config = dict(
    n_layer=12,
    n_experts=16,
    d_expert=304,
    moe_layers=[1, 2, 3, 4, 5, 6, 7, 8, 9, 10, 11],
    router_score='sigmoid',
    normalize_top_k=False,
    balance_loss=0.00958,
    norm='layernorm',
    optimizer='soap_variant',
    lr=0.00383,
    beta2=0.98,
    steps=4129,
    dataset='wikipedia_en',
)
Below are experts of layer 3 (counted from 0) of a mixture-of-experts language model. Rows are named router (the router's row for the expert), up (a neuron's input weights, with its number) and show model dimensions 256-383. Each number is 128 + 32 x the weight over its row's rms, rounded and kept within 0 to 255. Numbers have three digits each.
Before each expert's rows: "gets" lists some tokens that make up at least twice as much of what it gets as of all text; "mostly gets" lists some tokens that are sent to it at least half of the time. This comes from a sample of Wikipedia text that the model never trained on. Tokens count by the router's weight.

# expert 0
gets: ")", " a", "3", "8", " T", "w"
mostly gets: "x", " dis", " T", " political", "da", "ius"
router:122159150147153132198150146108104077157154164193148144109119091241163159199147207168118100143112131127153162103149123171189103000103095137120159121147095135111083146117075186158115099110135156146197113115107136127124170124143109109117118123122118171090134146174148149134102047130172124136181087109160095170162094113162186114135165131154165143135152126093187193119116134070112097125140
up0:136089122144138132132135112129139168054117138156175149097112070114145057134139108149128083153093103095051107059127101153123166183146115135214130111137164098130129085129093093039076077115093143139137132138081129142090125187130156120114122111154117126109151122059016113102110144160064123120108125150136144133196163216166109105133120150140115112117149092107140130101175117164184150104065
up1:092120220078097095169113138152121184064118097123203084137126112153162100111129121174184170105075107057127179140117170113166136118098100132191143125167168100125172128187116077109141151136113114139174101164144170141082161139114153088189147138099074103201130107116145131119121192143124124125114123127151154144130168065152150076146167185118097178064122108132153133114123112125110151098141
up2:186113099144106111119126128156170162120059153100120125116122162137134186124096120123133124203089139055146170155162143162067206125086174162135149124106122139148182161111149095118082139141104091178162103150179148183143114086119083119121115171127176134159056137113104064131101114101151126109131124111167110104129116125129135129146148127138185127046161068146144056103086092152161091107128
up3:132125122150087178144163131113103151148105121102111156136155073117100136077123125135127148122136066134079136082137157067175165135091170065136109164148112145096141105149127104125144166071182157069171115122125144120126091178079126126111131150114075120102115118124124137161123151154121129119119074141107133124088136092104136125122128105135100114138079095120196154089110098140116114165112
up4:149127126115108122070140139191107109165167081094203126149132181108106185102123192133128128129144161071112095151130166128122145166132131148125120129103122135112157108111111092175220083126074113158133173112125115130135153141132185110129129117102096159125151153138085050150135118038171095162151134118105115154089135169116110218135157144172146127114107154185143121048112097094160150125070
up5:151107148046089127153078118167164137146165128196148122116166123195117127113149134128145168111201172157171104178136105152140125165155137118115124163131133101134171072103128133139180114136152071188076093130158182123109136124117122114095192123126095159128127099055125172115095099179159097127127133146158144188160130099164120171113115150146094085081158146191129146131047122140168161135137
up6:139150123086154118113148084159112162145187067094112139118112051071098141133088118117128118053073113104111171057157176094167154140154143127135107167123076154169113129140133176079194146123106075088085076116074138151152173109082055116103138101104138166121121126143150131120114149118177184052163135079113128081180126112120107138106201131171089140131140168135091164144164152150116128131125
up7:093097138134099139126145130077145189105133144117116179165159130114125125117095166179195181162125118083126162135136108150111106145126153146177120135123126151120135103112139182124159136128127158075135094127108140155092076127107172093146124116173130165124154120129173108099120136111151165144129103192121177160085131183094107121154099210087095097104101102140158120162160144168121109075129
up8:175099133171086088102131098127060111083151146097170107134154155168183155136180160067142168120178123175134137116119125156142078104121078109116119104154110140122169110116143107129165095081092091168108068161151118179136134090120097148163119120156186151120150079151151062167141221188127165091063104082107091132082122102174136102111142146139127100156146111195170141131173169147127086083153
up9:123173068091126216143113119138131159050097130119125176103121126133103138088085135165131060106146103136133156130133152147116175119145229144079129167124069097084144162088146125099137149184148142129088115103177138125114155176130072233122137162103108124122194083091177135103105165135088163097124105086113097100098206172103101115121173133124170101099142119109087157141068135092151140120074
up10:110169076078160138146129153155111160130094139106112132118125087180134142120094128169109145146139156117119119139149215143084097130149125121092094153161158099166114096138098178070105096094171113144145109127159106077116094142126119147157160138117105160126066134127097145089158102068105113168114141201162103128113134088161130106140111084102109170132115154148148186170208101060161101133105
up11:074132146122110146131118142188140142143036158141129094134107088112095100162125129089130118143120166157139149153128143103102162090116106095153110121140055117158140092135165117134172141173110131163148183114178181103144080117146083145113120142066099161179148095135115104105117117107086146125125116046116136152172126127079137113148097149056143200171122149107134086178153115134134130110116
up12:138094147104133160114116127132146119141119089183102115126120139158141127075161138142111070077116149105128116206171144128103112135116204080115109165134124116165108139089149100163157193117109141118167080113133156121066148160094112139136159123060139082129071129132114107109117134149162115175137180119174185132161087175076166090169152163156094091157065078135146120169107120173161121096115
up13:131138190142108145156114090121083127156114116153112120127079091144130211155157126059161127144137125114124086130108162072152119148121104129105114152168116142123091166128114104136171112140074138157131090084152165113072157106191111126057108162088146097144130128167092146119091127114158074137116118183140155099104175143139132168175182124154100113134157130143093069138136105091140124114153
up14:131144120123064084131122116175160124109129109082119090132129148042130110119135155088151084169096081130106072183119168081216068128210189133112150038069133187153117126114097090126053181118111110157062133074138145102081099133145119115115079156155193067159115131114137100120152153167097104146111144108145147128175177099181170112153141127131124097128131155184161109138168088222053120121132
up15:109182113130155126077111074142099137138071186120150120070119122095114152082122131125152182159113111095100080122160102107075089167132123088172083157116131103156157114107140109113151154129158108077143104112148146172090109095148181174090146132139139147157132122156120114156060115119142166174101103122128110128127117111156148150076142125136091065113168088136139133151143109148169205178148
up16:163130122152130109112165097108129103124114185103104112137153109118119174122123131138114159143072110103085193149170153099095137136165198046176114112182150105149153151099047117103070105133111112099098146098106176141124110162220198131121160095135142140112147161092148125128109169099089138154065106110076152128163131127120094154144102142145131109173060067133072113175112203129137142161221
up17:139114128145137131126123116114125117103062100122101190151045131118091141079151139153110152107117135080123140158213097153204094147121173133126136123086092058144141121098147106107154153165177140173125170143125123133151127131157155130146139154150068075153126146166101127194095101067134125082178078066058109114141143114128037085139125113114130085104172132137102131150158066086108139091121
up18:111106081200096153141112120101194144118151145197119133069160160138152114076172165129135143169107124123162142117133145142109130174093137109147056154140149097140132117091127152118141144128101093162154061119136123134125165123135074140215175131123119136131135057053158119154163166083129110096091180145108177099089188094107084085082145123097117154159151106105187097120177103096186164132129
up19:077085144167197131093170120176138106113135155140114152175149084107052161096142177097131121112110142119098114164112189135147115126161181091145129120116183164140127120112091090145148161089109134105119122058162076116089128118131114132135130158137127119069074118043141147108189165092193129130166118138141128115176113194111112100093110157087165171144137104157185153155102130055122184112064
up20:168133160110112075101109109187148129113127124104113104156079159058132108084129121160115158110121165128134136205130122074093175115146155126127130097189134113101156130154128121187155140072154136120130148080089093192164183134105127148116158141129157150123170149097100129126082180156159115158134122126164122095112130176169169144126094161093104048072090144157147084146187090100159115115141
up21:179143128096112075110133100114139104125140148119106105130096119141142160174149113124157112102142062080094123139169119121116120151136089121132082119164133103146129146175103118134162145117121105119123142200140153156154083098142142167151141183147134126069205110150079115139129136142148103071087170167185174159146127137118081090146145169133097111119131115135105081079142066082183000140152
up22:141120131129120126166068198147145082071195128129106123153159100187150109116198099128151095172207143097094099128118151150179109074153136055084105170115101175149166113126136124075132173130151139134169132125122073145105091183173161131091075168162160084136136143063085183108117095139118110131141124080129144139032182159096181125110136149098098113112095112181154149139199090177142156107128
up23:126094176158219097134102084125106122125085109126127122111177090111176130107094070126187105077164108105172079091165156145184156132193071125117138112091108106147124116084100196168188120080148166163074123138148132097146071118126151102100110122106180141159126139097138073136148109182123107107153111099164131126066155119109152137070077123139164073110112079130099122143128133092103116133089
up24:122093149127110140083131115166128120134121162172057089161148072154098111139178121176148100162116124150113179123073132148174116128080154147089161119086110097164076132096057118093084134138173198101118102079149092193217091141090142149126059155177096094108105088174147130115127139111121142139086149137146132075109126097150098078144143106163154078084110141100111131146169093148172178116117
up25:158148159091140133159111123144133176107137109094178109147115150124117178142094135177150132085110200110141117135207123059109098094091159138111185133125166153070177185092152147067141184134123159098101091100156119150126106133084101136123169163186090068166146207143140123173129111117125056096134091133130114163098097099125186095059169116111137101150057113076082110083192162149142120162080
up26:192086150112098133102166137115139172178098162145114114156094079113105056142082145194099152109219142127146139116133045151125152131141164189143146136129137122146109188087145105135085107135097125102123087090146115094117110074183130119190140164080117114120114131140032098116140165075141099125079081174110152161156090123072089165096098127122183095151035101110184139097169100115152133114122
up27:141128135115160144114088180136104176121080105123106180136139162145116128075080132102116104067153117120171128117128085137129110141193167082104096109138141084152114150162113134145098158162113132127100106140100087090130153131161163116104123105134129073153171140166088146180120142109129114140105123152099055155109153016142185169094134128172118146158173135156093145129122130149158096120111
up28:183120148123155118173119143117174113152124136137133091124103079105139132098122137182063072147149138100168206186124144082135083137110151119125098182148105112145151098137167093112042164107146149164123138120126137136136093146130194145134096121105144164131101111156181087149141096120086084190130124185088161149084121140136146056072092132130155145129098102102144108148096088136108178178123
up29:133114131096126127129131137125150138090113167116110112105128191106133069097148091184082113108105082155111194144146103151159153168183101127111133205119142168091181137166098067136161159142156111083117109105110125134128100081126150176161157062115123097094131122185104060108086061125143166124082175137131143190148160114116100094220116133107154138119102157099120168132062097083154108098153
up30:156189087143111141104116167146131098135145153183187127106151180104133124110112120116143146072157113100139187127098066115146131153053182114111160143132180138107137099054125121088141186146139166100100113078093128101077110103090127155127107136137078106112116139132098115097092126157066177137125124079156101104075173142129103138119108139147096081140192108104120071170138171096114155188091
up31:194142118160160147097140195058157112080133086131126163141140133115122193115162109175175092070188190087126158124201148089129127181074143101148152114199140086128090097125121133143142186157127105109104061108185082124141096116114129126139128139113152199132055171180110133122127097125125146154142151113124114131115130103171185076101151097141128134143140172144141070079172099193121171132151
up32:138106095114132086114111120085175099156161107067092117131189093116134153139139093161121111112159131103108168163122097128140098110080151093156134124111153186162151148088178176174091149137139132117193199162129165155157140109177065118185141114117171094081125101130075111128134109123136140100155122194131084069145110095170065156105146150114110093138143079168150179062114159147181210105077
up33:174118126127108168153108115134072162090124118127178151122179144142067134136140117115186115144068092125117176161164131137098083096147169142157130133124117137124138184092137163174123095142140089098124088083156143097150153159157139153172168078119140105112106139164106118070175104165180090138108105071118161120151091118099210139124099162110161146183137078152123138090127191101165067139108
up34:175142114171109105207117121095182106144071097171101105133151114146105102133133103086144102163107112088152096113110110115085108138130065132133070089137084074118164119083118190103198165201113087139149080128153129124160114087136174100146105146137125128154089067185141082151143154125136161130039115154139077133165121121059172112127095092076093096104120124138211067178186163135141126167185
up35:179084072157120144156143104160119125106174122113173199159102069123097062107093183131125136082119118066110123061165204122122101150106106079155135149177109136115133123114145123138134150133161164145166136098083097079126095077159036155161129124162071110124100176145141136154065128098159117203098132101158111107088133111160145108124167131116120114173114154113081094075123211128165113156121
up36:162166165162149120099098120146185136173115190114131158128154072122127094143158056151100170068126059106130095149169109091054144137167130113141094172185100121169210080137154190082091118110089158121131158100170133104150117075132129127119185124150146123102148099090183160096169118138149126103120108072158146128161137179147149124095253069108097066155098194123148127100157145089133139151101
up37:159040158128153145138186099136150155061082164113148074121136114132138109095154152145154159161187180150157097067122113167124130147144189177197067139172117166120152135126094089135124085113088140143111081129107194091081106102129103141116161056152098152109133167120121142124120144128070097118151135106114132143129192119130170122153145087092106098114151104100143126155181167109150119143109
up38:157093123107133125073133108144115150119112137133130131036124117122075151096121112129110111124164203089115192124061111117123133124125077182140075156151197131162152184145133131103184165148109111104118156135167175175146135158152185121146114154181146085132161146150135074077119228128131144106159172130104153071098099153125083152108118083124128095103128085175096099159102115104189085162092
up39:110170099173116094128138158160097180133112066167142121141181175088132143127097120151142158108113101146113063183134174138157120107056149122182138092169100129116162147144161129109135134169098117115123117120177110096155096132070136149198153146145103151160102110141137143136140142122124120168133148116105166122124115172120103168079117138177063111111130128068085063176133141104131164106157
up40:090166131180136094175120109131151153118086151135142129178100134118119159156063151162168105166156109167152141086133123133122113115129186159048138134074098125168081103143144140129130189148091159120154152093156100167126161131148142119151165082091124123198131133100109215139101134153060138179125160166083168147194150177155129112142113086115142109129095146114109128119104145090149089091141
up41:124100151090118162139077157128050189161182088053129159084103142166121147146158141110083087110156135120112158139128142149160173097068114194094162166187112127153146041102140113129186138155091165119066149121124112219130110131116166072171117170126133092088126150133137127158148172139140122132125074097125106078048139131156153110153053147176085132118090137119133116136137143053166127141107
up42:114062101128135161117125113135150107112213151124122155075125139106104128010080111114124154138140129137077172115136140133128095077124149106141141112104123104178143126080145137104167122094150117131123126144154169159123109106132144099112092144153108149134104157117067063111170138151138175102054170092055140111136068023185112113121099143126119128139187106095173146098156149104095139142125
up43:113098132125128094097142113136103128092146142167136126049143151112081104104109179144126055095122135151143131075127132124177173095109168151207192156096145081113150116070144033105139153097174132116162122076125127184166131130157122084089173115107201128141164106130091112158133132118120092106142148156135147106156077124102129143160116142136147144133099111132129151112157085154162107119095
up44:190131130106080141160126136152167118127123135136161127102053108078168141133088028109193119148121143126151143113121177162160146146092151057173213133121138093089155145145126170126115098155092166146132116168124131112193159110165121127146190121197116127135134106137195111065113184132118184153135134112219131103099170103048145124078093119150095151093137200097172124116148087103185140139113
up45:135109089127133151120093121066162176160128179119137188105054118033113134148110126081131057112098141103101141193147149080133154103137148119097106082137176135083170090164128116109136097107094185087135167104142093117145076177186101167170097179143136085135060108113121094141147145109118101171148138156126135149157141102116173092102139149123158105148154064230150145132127131166125154146104
up46:159169101076115128098138127085143121091092068177115088149132126145154173124105097110048161047169076140100109168141116162113129164117158083197071171160133144121134152127114125138224111045117098180139112098147151156163093118182112145110100095145107119135129162094096062179147122184096192133120134148112121090108099071112146121194143173155072114153153131088169136118119141114135125131065
up47:112119129165110102102120133112089078099109114175116102142095129131128092163199134186088091088139152135146095126096147115093129082162133144154126079158212112148124181074164122144097097165099138115071138127111108153174145154078132122128148160165122151155140105133064134160155117068139072128128181088122160116124135128159115102126100159056176129090178163231119144099163114064132131109104
up48:187108099129123119073087142095119155139138120128092128100166122116126152092146139103063094116131160144067117121136112107129165142149098059112119143143153160090138146102204147084155097079137155132171122145166127106078150142129155169158146086132122105150087140184095151139143137115066109116144158134142185131095078179190129140146110159161114120093095122112122204136181128127110075160102
up49:172134146083115119099101159074140092124124197146164132141153134168099092142188132132102109129188146181157145100105128170103123122107089052135130142147155124135144112096111118117110138180127102104146146121202123093134183157088118078158125134159166103103172103107165069095104107161117174156184109099125075131127125124144160161107145143079164125085111116054111076175105137172149135102167
up50:123120149055104118102149124097163143167091122142146114122146120170159078049171136084113192059105110108102164185080124104131033142175148166149100145105097166133166114044128117177117114112096204112116077069135104077165124112192115121147131088125088130152105121111105150086164098119097113135137200130125135058098105105114147152134120158170140123105097085119109181148148135122111079131099
up51:095152116138104211116101105114127138137106151088142152121165135146130111113154114116103104088194115121078168113122163046094171121130125154109098140195114126110127118107154127124110100100177119110142153149091133143121134065205146109194149101147105095127121213131150047076118120131129114093089152136093149111123112140158119120096174160103119161070152117121079086138122095117102136110084
up52:104130137105123144192199128086181084090125129127124137128072108142159192093162143081127158059175089107130137141113147136084093069174137104137159126117144143202086125103116149140112119147115122092122134110172066050136141109168199054129123083170151147186096187130183142148108200142127151148124165169169081098141153126084110118066173137138170126164114144175076156135185169148120115143153
up53:156089134096135096111053111131174100169106127078178085157171123087095132107099142171151099135143151077095138097138066170077086125088114129115129131133131111042105109082086107103079162172092141163129145103127157126158147162121106061118137120185106094129090157141138153112168118098138107107119109115115162022168161108136108112079086161081107151143153141133130157130118156120117126091168
up54:133185134115150092147114098129125162170043109121122092096143117089148167100096060105143145084144109100149133132136156176167085093125126146129111167150149107128125098184107173143083165069107152146099122148120102124152125097074091122200106110160158122103142149123184100123095152171123105200136110066091146179125131152074176119103152125166095141111138122105092158176122119138160156140157
up55:140075177106117116074112110195138142128096166098087112093168134123117163120091098122118138127161076136119167127164099179096112109126137193188130117116171137109135175149128127131129144093006148151082145169137095104139184173148145108121171140107152131115103101129133157137128119199074089115133133067116144112096117116123106099147142132141119120128111111129098106084175134151134155154117
up56:155099122083124140153131143171144108173175146120140094189136113153118148101125099090102112129129176140102078118129134119147131092106177126163141138074169107113160113122104122137123182169166056157095134100106150171106106164151042148133187113146150107157126082161154082121113145137128153149199092117129133132136159108078164117119120111116137144184137169160098117134154149156163105134118
up57:104177141095088128136055161151129112052127111109127157112121167150150084130123143106100143143134145184096167127164110108169177202101181098090149141119109170150143159109169135111177092166116114120048177098151103131152069118133156084133138112103122092108153201126116152119217177156076084121127129156159113135125156088127102102058129162090157086108093168101108095191133124124161192158125
up58:127140124172092119118118119101103148106046114152146154138157154155119127126073149110033149154125154124079152151094153107126102136140174072143146112101128137165130087148124103116093158142121117186133080092157129162102120069113139120114179165150093090120094148130144134103064192129080151089227091138123176138166144146144117088071080093131121067217153145119099168115081114112168113092161
up59:127174096161125164107094097123098166134138145113191085097080131075148116101091104134079183146169143138095134058119114080132166143171152155131161166109102168123100098154039157187116156125013104115157086106137171127152069146108172121208112165192045181125106152095135147129152102157120098126149224117135155094115115118120123189139154113053136110076170118131173121117148142111129165142165
up60:140215114157089162120097122118151078074085134143188119105136073162189123103137149184153099069121148106068121066082128125148078119095126151114142113118117096149154100173056109101134153116051113114111179155143087122104106148119175136095186076112134076148187163086108096105099092112146123106130143127150154103181135068088101152153087135138175104061103128133136087128107106158161085183099
up61:174132089107140080090140109124093154122119119139134116107195143128106113096153148088147094094143130119142108135141118164095099188119122164111121162129049103092142171143151131123177109152102088107162114127138152126126140114134122149160169133180180057167078105174110155121085099164082155146176112147224103129185111101153136108180135136140065089149154170111152102076146130177182169112104
up62:117078112071141127140130127135105076178164173111062109152106124106124143094062164132132157082167228129133160158209117148114202156107085090131126177115192124090074122146093146198107148157148077162120094168152127167084138127139132120112151088150111106106168115154079119114160087142125148127148178142138121104126131135095131141200142132106086082142171154133145129117076090130120138159123
up63:110090164115123143146140141125109151139142146112118116145135154182178109103142178146132111178111152134097075089109203103189134088117169123156067107121120076153158149106147062188075133175149121131169135135143139064074152159100144125157083140113080166112070131109070085124088167180062151152108169142078160089115200131114099155094124115118149075168167188134108130185200139061163108132118
up64:065158114109161128117161156103128115094154133130096185132161126123158164091161133095126127118127145086127194099133080133188209140116161063107133152181125138155143121117088127138101134183068175102151115112144090066107081141122115157201164112109100162120084098171154111117110132157077106125136127096115109152102157083116122133089162169140109104134142156125111103126185085099137113072140
up65:133134161156126202133140154149099107146172199139143129146125177100130114111090097071112127131099065085162110106109080075123149099099114119140097124094162075107123132149130084121081082126135118092113118083160178149131139189162143149163117162163054104107091063207095164096126110146096133102171126092102119136127125151165110136104115192120106099109155133086142132145169133064128079108133
up66:132115137136144117139137135135112100107135143132121185178086146110158106074103069118102093164111132139107069111030104135148177126171156103084174123146112096118139152113122119094153124117160099193116083114059106157125137098163152170105146130134100069149107118077114142174131137144130098088159110142123118148138138076117122133143159164089152125140120085098091083123164097155126069147114
up67:077165140140131091090084144096134143120066100156141126150099196160073104114077138237117091132145105110132127095106162130099124109115153104206133125091158149140135135168171180083081087060086116144170167114121089142178130169122056200113133101106092209094103143170172170119103117158129130157097146129162097137129129145136133099119120097139087127096165100216164112139172148136126115073118
up68:143131171183081146102073146139161071136097135067160143096160096067147122179150168133171137153095106096163097179158140113149088083104135165166148139124117151148193171137168096129112130112152146112133148225124097069189184111109128142128127167096151144144136128165126134101094143130175112155120151164147133152109167117136039150116125141107041084123143125138132108151122112166094155131152
up69:155118101171122078105098130120126099165160079209073116138135164115119135141101095142140119106094122154105102131107113081129085165146113105125166098120169104117158130082158101152131130091139162091159134087071148130048140110159101111141124172098140102163201118152148125135107106119108137113095190102119159146109113095169109140162117099094172117183070149106101145101152164065139103148092
up70:139149125090100076140065083100067082101094102100171152132108114128137102139144058172032103113073124137071176130157141148172165067167108100140144154155129121195100121148159112142089091148168082079097129156151152164075090143051089156134160180075123166105155092138091074131143140131096103150105121143089132120119146030107154123151140121127074147112103129100110075136151102156170172118118
up71:112132072103122086160123107129141106134153152125088134158102116113092074137108193196098080152116109072103130098152169166123143100131116160106104129117119113136090193086158147117144060138117133126088145184164096132107117118160145117161168143150131108140121165110132214107115111173139083133126142159115150214110067105116122149156140137106153125117158102123118104067100139178113237142092
up72:173100101097114136145134133075092150165105116113115113115133145112146108159091140163087116142117116066063131075121222142119147110158107138132175097132100116137131113069166144140139098114152075139065120120163133117088147153119159059056079141145139159155184057098159129084096142119121122121187122199156136141130146083149130166073110161133086113123131158148126151071130103139157089126115
up73:104103105148116088129077068116160098116081183154063049099128106133084139111091134064170139090076146138061113140149120107106095109127105208127113154125101140117087148091079124095152158139170149141163135058138112097086101135082122162117172110121115141124094128152184174107119127088158163121159147144168130139169156103141112135116111202181084184149105150162123114079169076065128165097109
up74:122125131129159105126122103132142159131102151104137094131107103071117172086136148094170129083149084113165119104028120115143077106121129105144148142161151062149117133148110091152145128111114146148133148152122183148103089116160099128119170163124099152133090130122119130170150149110115098085184133135160099105156180083113113089129162153149073083181121141107156102169099157128107190127138
up75:143062100132127139126076179114119154152104168138199094127080114140121181180133059179104160143173193128123135106141112117110103114091121207094128118138101137134176113061121082139147167104174120162093062050159105164108119114102151144156115135139136109150149192076128215115153101098127138174129163139175119054164122102132112095108088105188153154117110163189143127149118177123151198129102
up76:148192117112168089131090128069104133131113188088146130096122128149199132147052147114161121160087172139162071113121141190076113082133133087116127155119100120151137110157197142090097147156105120127137050112137111137124178152130133135095103129078118112103159111164096100173111117139171138128137147143122224148113162129127084041098093185159177108121125160077186147118122093118137162170151
up77:118101102133095080086051088153107152165161130094175084130077117102157103120133149071127117112174130096097132101162065112111118084133157137087173193142095121111085103160125138093146202094143145149130101175161154123175140109160128113102175191128078158117115129122113125145150142125116099124091145119143171127110107118078138135063124108099144126087127119070157150160193120169130126140083
up78:081157131146131099090137180168085145086081132106133117136071107178107168100141138150108145077114066154157174174112107144101075166119121157142105150156116016087125159133127101118157111163143194176123166152090103140089160140127074112160159184116110129140062159129078187124097164121141106162195143107102123152151201110125106102162103137112179157106147159140105162125153110149147121136168
up79:119134134130095140101107159177061110179073122148129096128143114126061098132108121154156088169204153173156101075112107185141150196109128142164157060202046187095110117122163156076113177162168138156126131140135161115129143100182175146130123087096117089191091107157097068140175147154138151128185097136130166130156139079100134187114157149109123134088103150157124187114166055165131128150100
up80:102098143156125143086143145206127148140082147117132131153084134121125169184134097116144124152061096093141127121107134102162085123075163181111095168130151170159194173132152074114088129128191064146127111117109146146173097120129175116144136093138154182085131094102171116222158134128119166105113075151117128096148144115101105113182125114147191090097097143104117059074153092136156199052170
up81:181166117091065152067107175147096102129144137120067151124160151158123169159086190135092093118170134080132110119125138153146081178096139134103097165143183042147171129078110145167145149089084128115139138179188125116159191135149116094142165147132127147153099147146147103147164134105164147171131146168091118145203125131138132097173128136121179153110075126093065095090117163115134155066114
up82:144098110144124158073204119092176125131139129131111089071105125144157136135157152127091162131118105080128118141110077129106087175165145150168152174098136122115173099193103154202055154148148171102117127098173130195129226167148150119126095099110098130158107092121134147163088099113113201142165128166101113145089115104080134079124074184116115105120122120075081084112161100164124054147104
up83:119128082161173148135119141141167130109090103122149121077049115119138158144104053120179134075155110071155129137078116106140114144112118127121114080092157078116074117121086105169107113134080112118138131178126127105161078085133163149196069113175137162107154142180157160170244112158149146133160082131099147157104102197138114121102175083113096137132084080069130167116148133139145140167144
up84:144133094134145158167104128092084150168145124115121131156100158150113117147126166151119086114129093158199123158103111087079128095123165121124097108128146105155192090123109157142074159109124142055125105136151092135076050119152113097133126122138132121120133099107107133158151119146168193130169109119078101106162127147095074138154111125124070159114119073127118104091151096148158124125150
up85:167119093109116113103093086120085146131097187148133080173083143150221135118132174162119136098154124081147146155181095143118124164130121100109074127100115080152145132104116117137161188119132099138192158081114134155110080117139134095144112095081122146146082105129084100107129084173081137147106128038117161096095093111111054176151155158160119109155176105112092097131109146176110101111164
up86:146113095206136155138156112162051073110126098114175170053102151076114136160129136148123105088124144125147098072072151127111116166163126076127103150126119174143181171133107170118137127235124191132127145128112165085090133162089111087157088144143112146146150095140145127116109183132089135114100124088157155145123120146133094081105116133123121143127155147115111115147126119077129113105075
up87:091140103074107125120154080100079115145094127126127164147127129112133139093112067121150122115120187166154124123120135096119097082152111107140163159126099175052032130129135194120134176151175137103150118184064090144089117137087080178190125123135109120138102174107130118106144144132134122150099146096099163127140092091222167147137101142162140142056113116120105136112129129133104148203100
up88:113110153174135138092121130089064100136041140145144136149142114054122114093103113094106134072141092141123101138114165138135149152103073096126126183151100108102135141133116104123148130090125151105119160165146144117109175129089162147121153131084100065109118020145127145112094137111149097084050110159122111124121147117112152190109138141168169105146143156117136142125203127093111176108128
up89:118129133186106148113114164145197157168157142154087160106100078109099106138109091113099164125117158110140172145116155178178144131185125146133094112053091146138136131073148145070180121171126097140097134122069171102135092114102120096073173117138125213051135145082134089094094091119109107129067085149160093128093160104135142091112134180158204047100172161126136171081160142097161126082093
up90:180125116150122154093148120023124080150167164130158118103156147129136146130119124151157140126104115146110116146138119115135183139135113093143141171192123111145089042126175141100098139137112152122184128111146093129169122183134110129103092123099052121104149111086133070178161127087139063097141112143129169133122126119143134107171159093097110115058101099148045133102130094062151121145171
up91:157138142113156121184152136162136158114113120151147102150114126088094106092120120075138118137185132126102104122098134162121129141121168140145130162058204102121172162065142092149131152128125111083113193128107152172088138144141096123067137163087125166063095128120151100113135119117128132147170174147147111100132110112120188151114140138213122168142131172141170152096184113137110129152116
up92:114168137089128106109145111083174145122187146146115211087141119156100099176095101102087132081126103084123061162138112161141111140060093146191133122115148085111122102179107104107132143162091128142141163087140120082110113118162092149105119148133144118126151121122144120113115111090136136137148124165133119176119106144097098132036105104043143085126120141141106146079153144143156083126147
up93:082151129139110047142076140136146141080127106134125057096148123123143090103209147111125126087140123084158131097154155083186156131157128210129128169154106172148182100150144066137040139080074112141136116109150143088108073184155103143144156126139073121029210035132162167151156131160081148151172157112191070126145094137120104120198097155097146097088152151152058125145130158153156112177121
up94:169161100124160207139105185122193164136162116106111120176112112124028192174159179138068150137098137141078092138157189168132110139125179114184155126136164139172140081070101122149180126109171134112132147131141112136070165129120145150165112126112076044143123042074144158089135090116109053116153114131152094188159166136135161184099172147105064138138134112119086151144107089181077120139119
up95:153032099136126182145095142111123096119095159039139095177119107106123091107116183155193123063144095063132093082115124177156149142105089026153127103143094197111123120131082118140101143160138089110154149092080182112149148141057088142087167212120148118141144167160154143138139170115115153126101145136135113120100099149171105124088085121134145105118094155120117194083148044158181088142148
up96:115122136109108116094155164102177195135139099171147095157114189151108159154137106123146098088104147056093088134130135082120141120164080134115072090120099118139169130072123179111114162120119122124189101119118206142061199138091156130098136105163086140110117058117173160138127111140112152224137154138113143127156131066183108127104088129145157142146067062139128122089146105094119173114143
up97:180128189084167140092172126146125117121192118118127151162124093106112110078104180126171065119165130098143087147052156168150208163134138145151077155105143139131134076128108113087124181128084167149097162098069176104168150135140115150141093100126108140143087114180187126148124142156098148083124115100125149096094118166090128143145137134135116146188131116151095111088162136138128143105148
up98:128151171131121059108127093105123199157114084135133100127116089086126217118084206144090136137111135145137132133139111153099120142130116069088137107111132092160061106157125117154127136153136103103190143202091185100158117182093106152047131078091128110112119155158118158095153160160126102147143157168168123152144095090164124120154154209141154117140097150129156084115182116159113120189151
up99:133163065163139083114112076130139139126135176122056093149165128097149079134121117086108078107112152111104111146129166160098036131163130140122150177137125090101153062130182082112087178090122079138134088130130153070110115117130142127129138140141087122135134140198137148130073111148091096092125149140139085106119178098144144113105104129144140114112156109112043078127147106168135152104111
up100:111171126082203153105107032122137126094143132096107168099113156173105142085147163151099102071111128124123130122137117117183117120097132163137124117127110213218111139070113070060137184156083221130077065125128092122162107111124159130163140114127130139175088138082139079135140087157154104125153084140126092128113170160141136106152144152093102147119129111198122141136099127091167077097117
up101:114145119107179140140094168130114125153112143120128102038097175166148227128194108098113079159143155102119071074168104100124119108149150060133101110092146165119049126159117114103106167102146120057066121104169084177084069119136127116113167104070093123117189093158147130174121180084090107185112124153155110079106157100174128149154220125080155085084164104128082079099077096171119106097064
up102:125155114122119119076102143118113166149081175139152075142150120079162106134138130071133193140130119150107131116171161222095046113131164108127076162140162169154128132126127132147148156080097094142146114102106107118103091092132135135078111130167060151116097090170161153158072117137132118179147097133093125109125124167094194083124099172123125121160184091118102103154126101121214110158130
up103:123133097162083090089116086074112064162104094091125159094123120065086143085136129159127123113162133087107119150131133124089118079102180087138133111172144127126119064121103164162091108167152114058056123069133123078165169143126159128089164098145089098119118146158133132098159103099112187177072089168163123153148145130180119135166114124140173137103163158183131108138064157119076101123156
up104:142132159109120148146128088094112121085150124119099138132103105165135106090151159093194167161161133067157139164090074084106145152151141110152226135195124135129155137193146221115130141094130118112110092115134131135105150172111126144113145131176095085104199138100110115112136131168083141160124088138086162121169103124150071152075135113132111154106117097096105209149173137100077107152154
up105:110122180135107158150109078105089121137144122088145115151149085142114164158164134189127147130146132070032213070116113123123086141155162074085136126221120111132136110138173083108122117092115182167178143090177138109150164157100123098095196097072076199140053137081150071163150139155148184128157147126068117107185148112139122128134120125083103132137110144122126143155125184179136079156131
up106:222135168156147118176151163171177112107138111097164158126137144091122118144146134106099089118142096116114133187132114139127104138145148104136161140159152100136124102170148107173148137187085094120165068127141104177134133106082183148168086111068103164139081133106192127088123139162087108117107140153162174147136134113149122103079065093146167137112109205158105129144074102141129133104093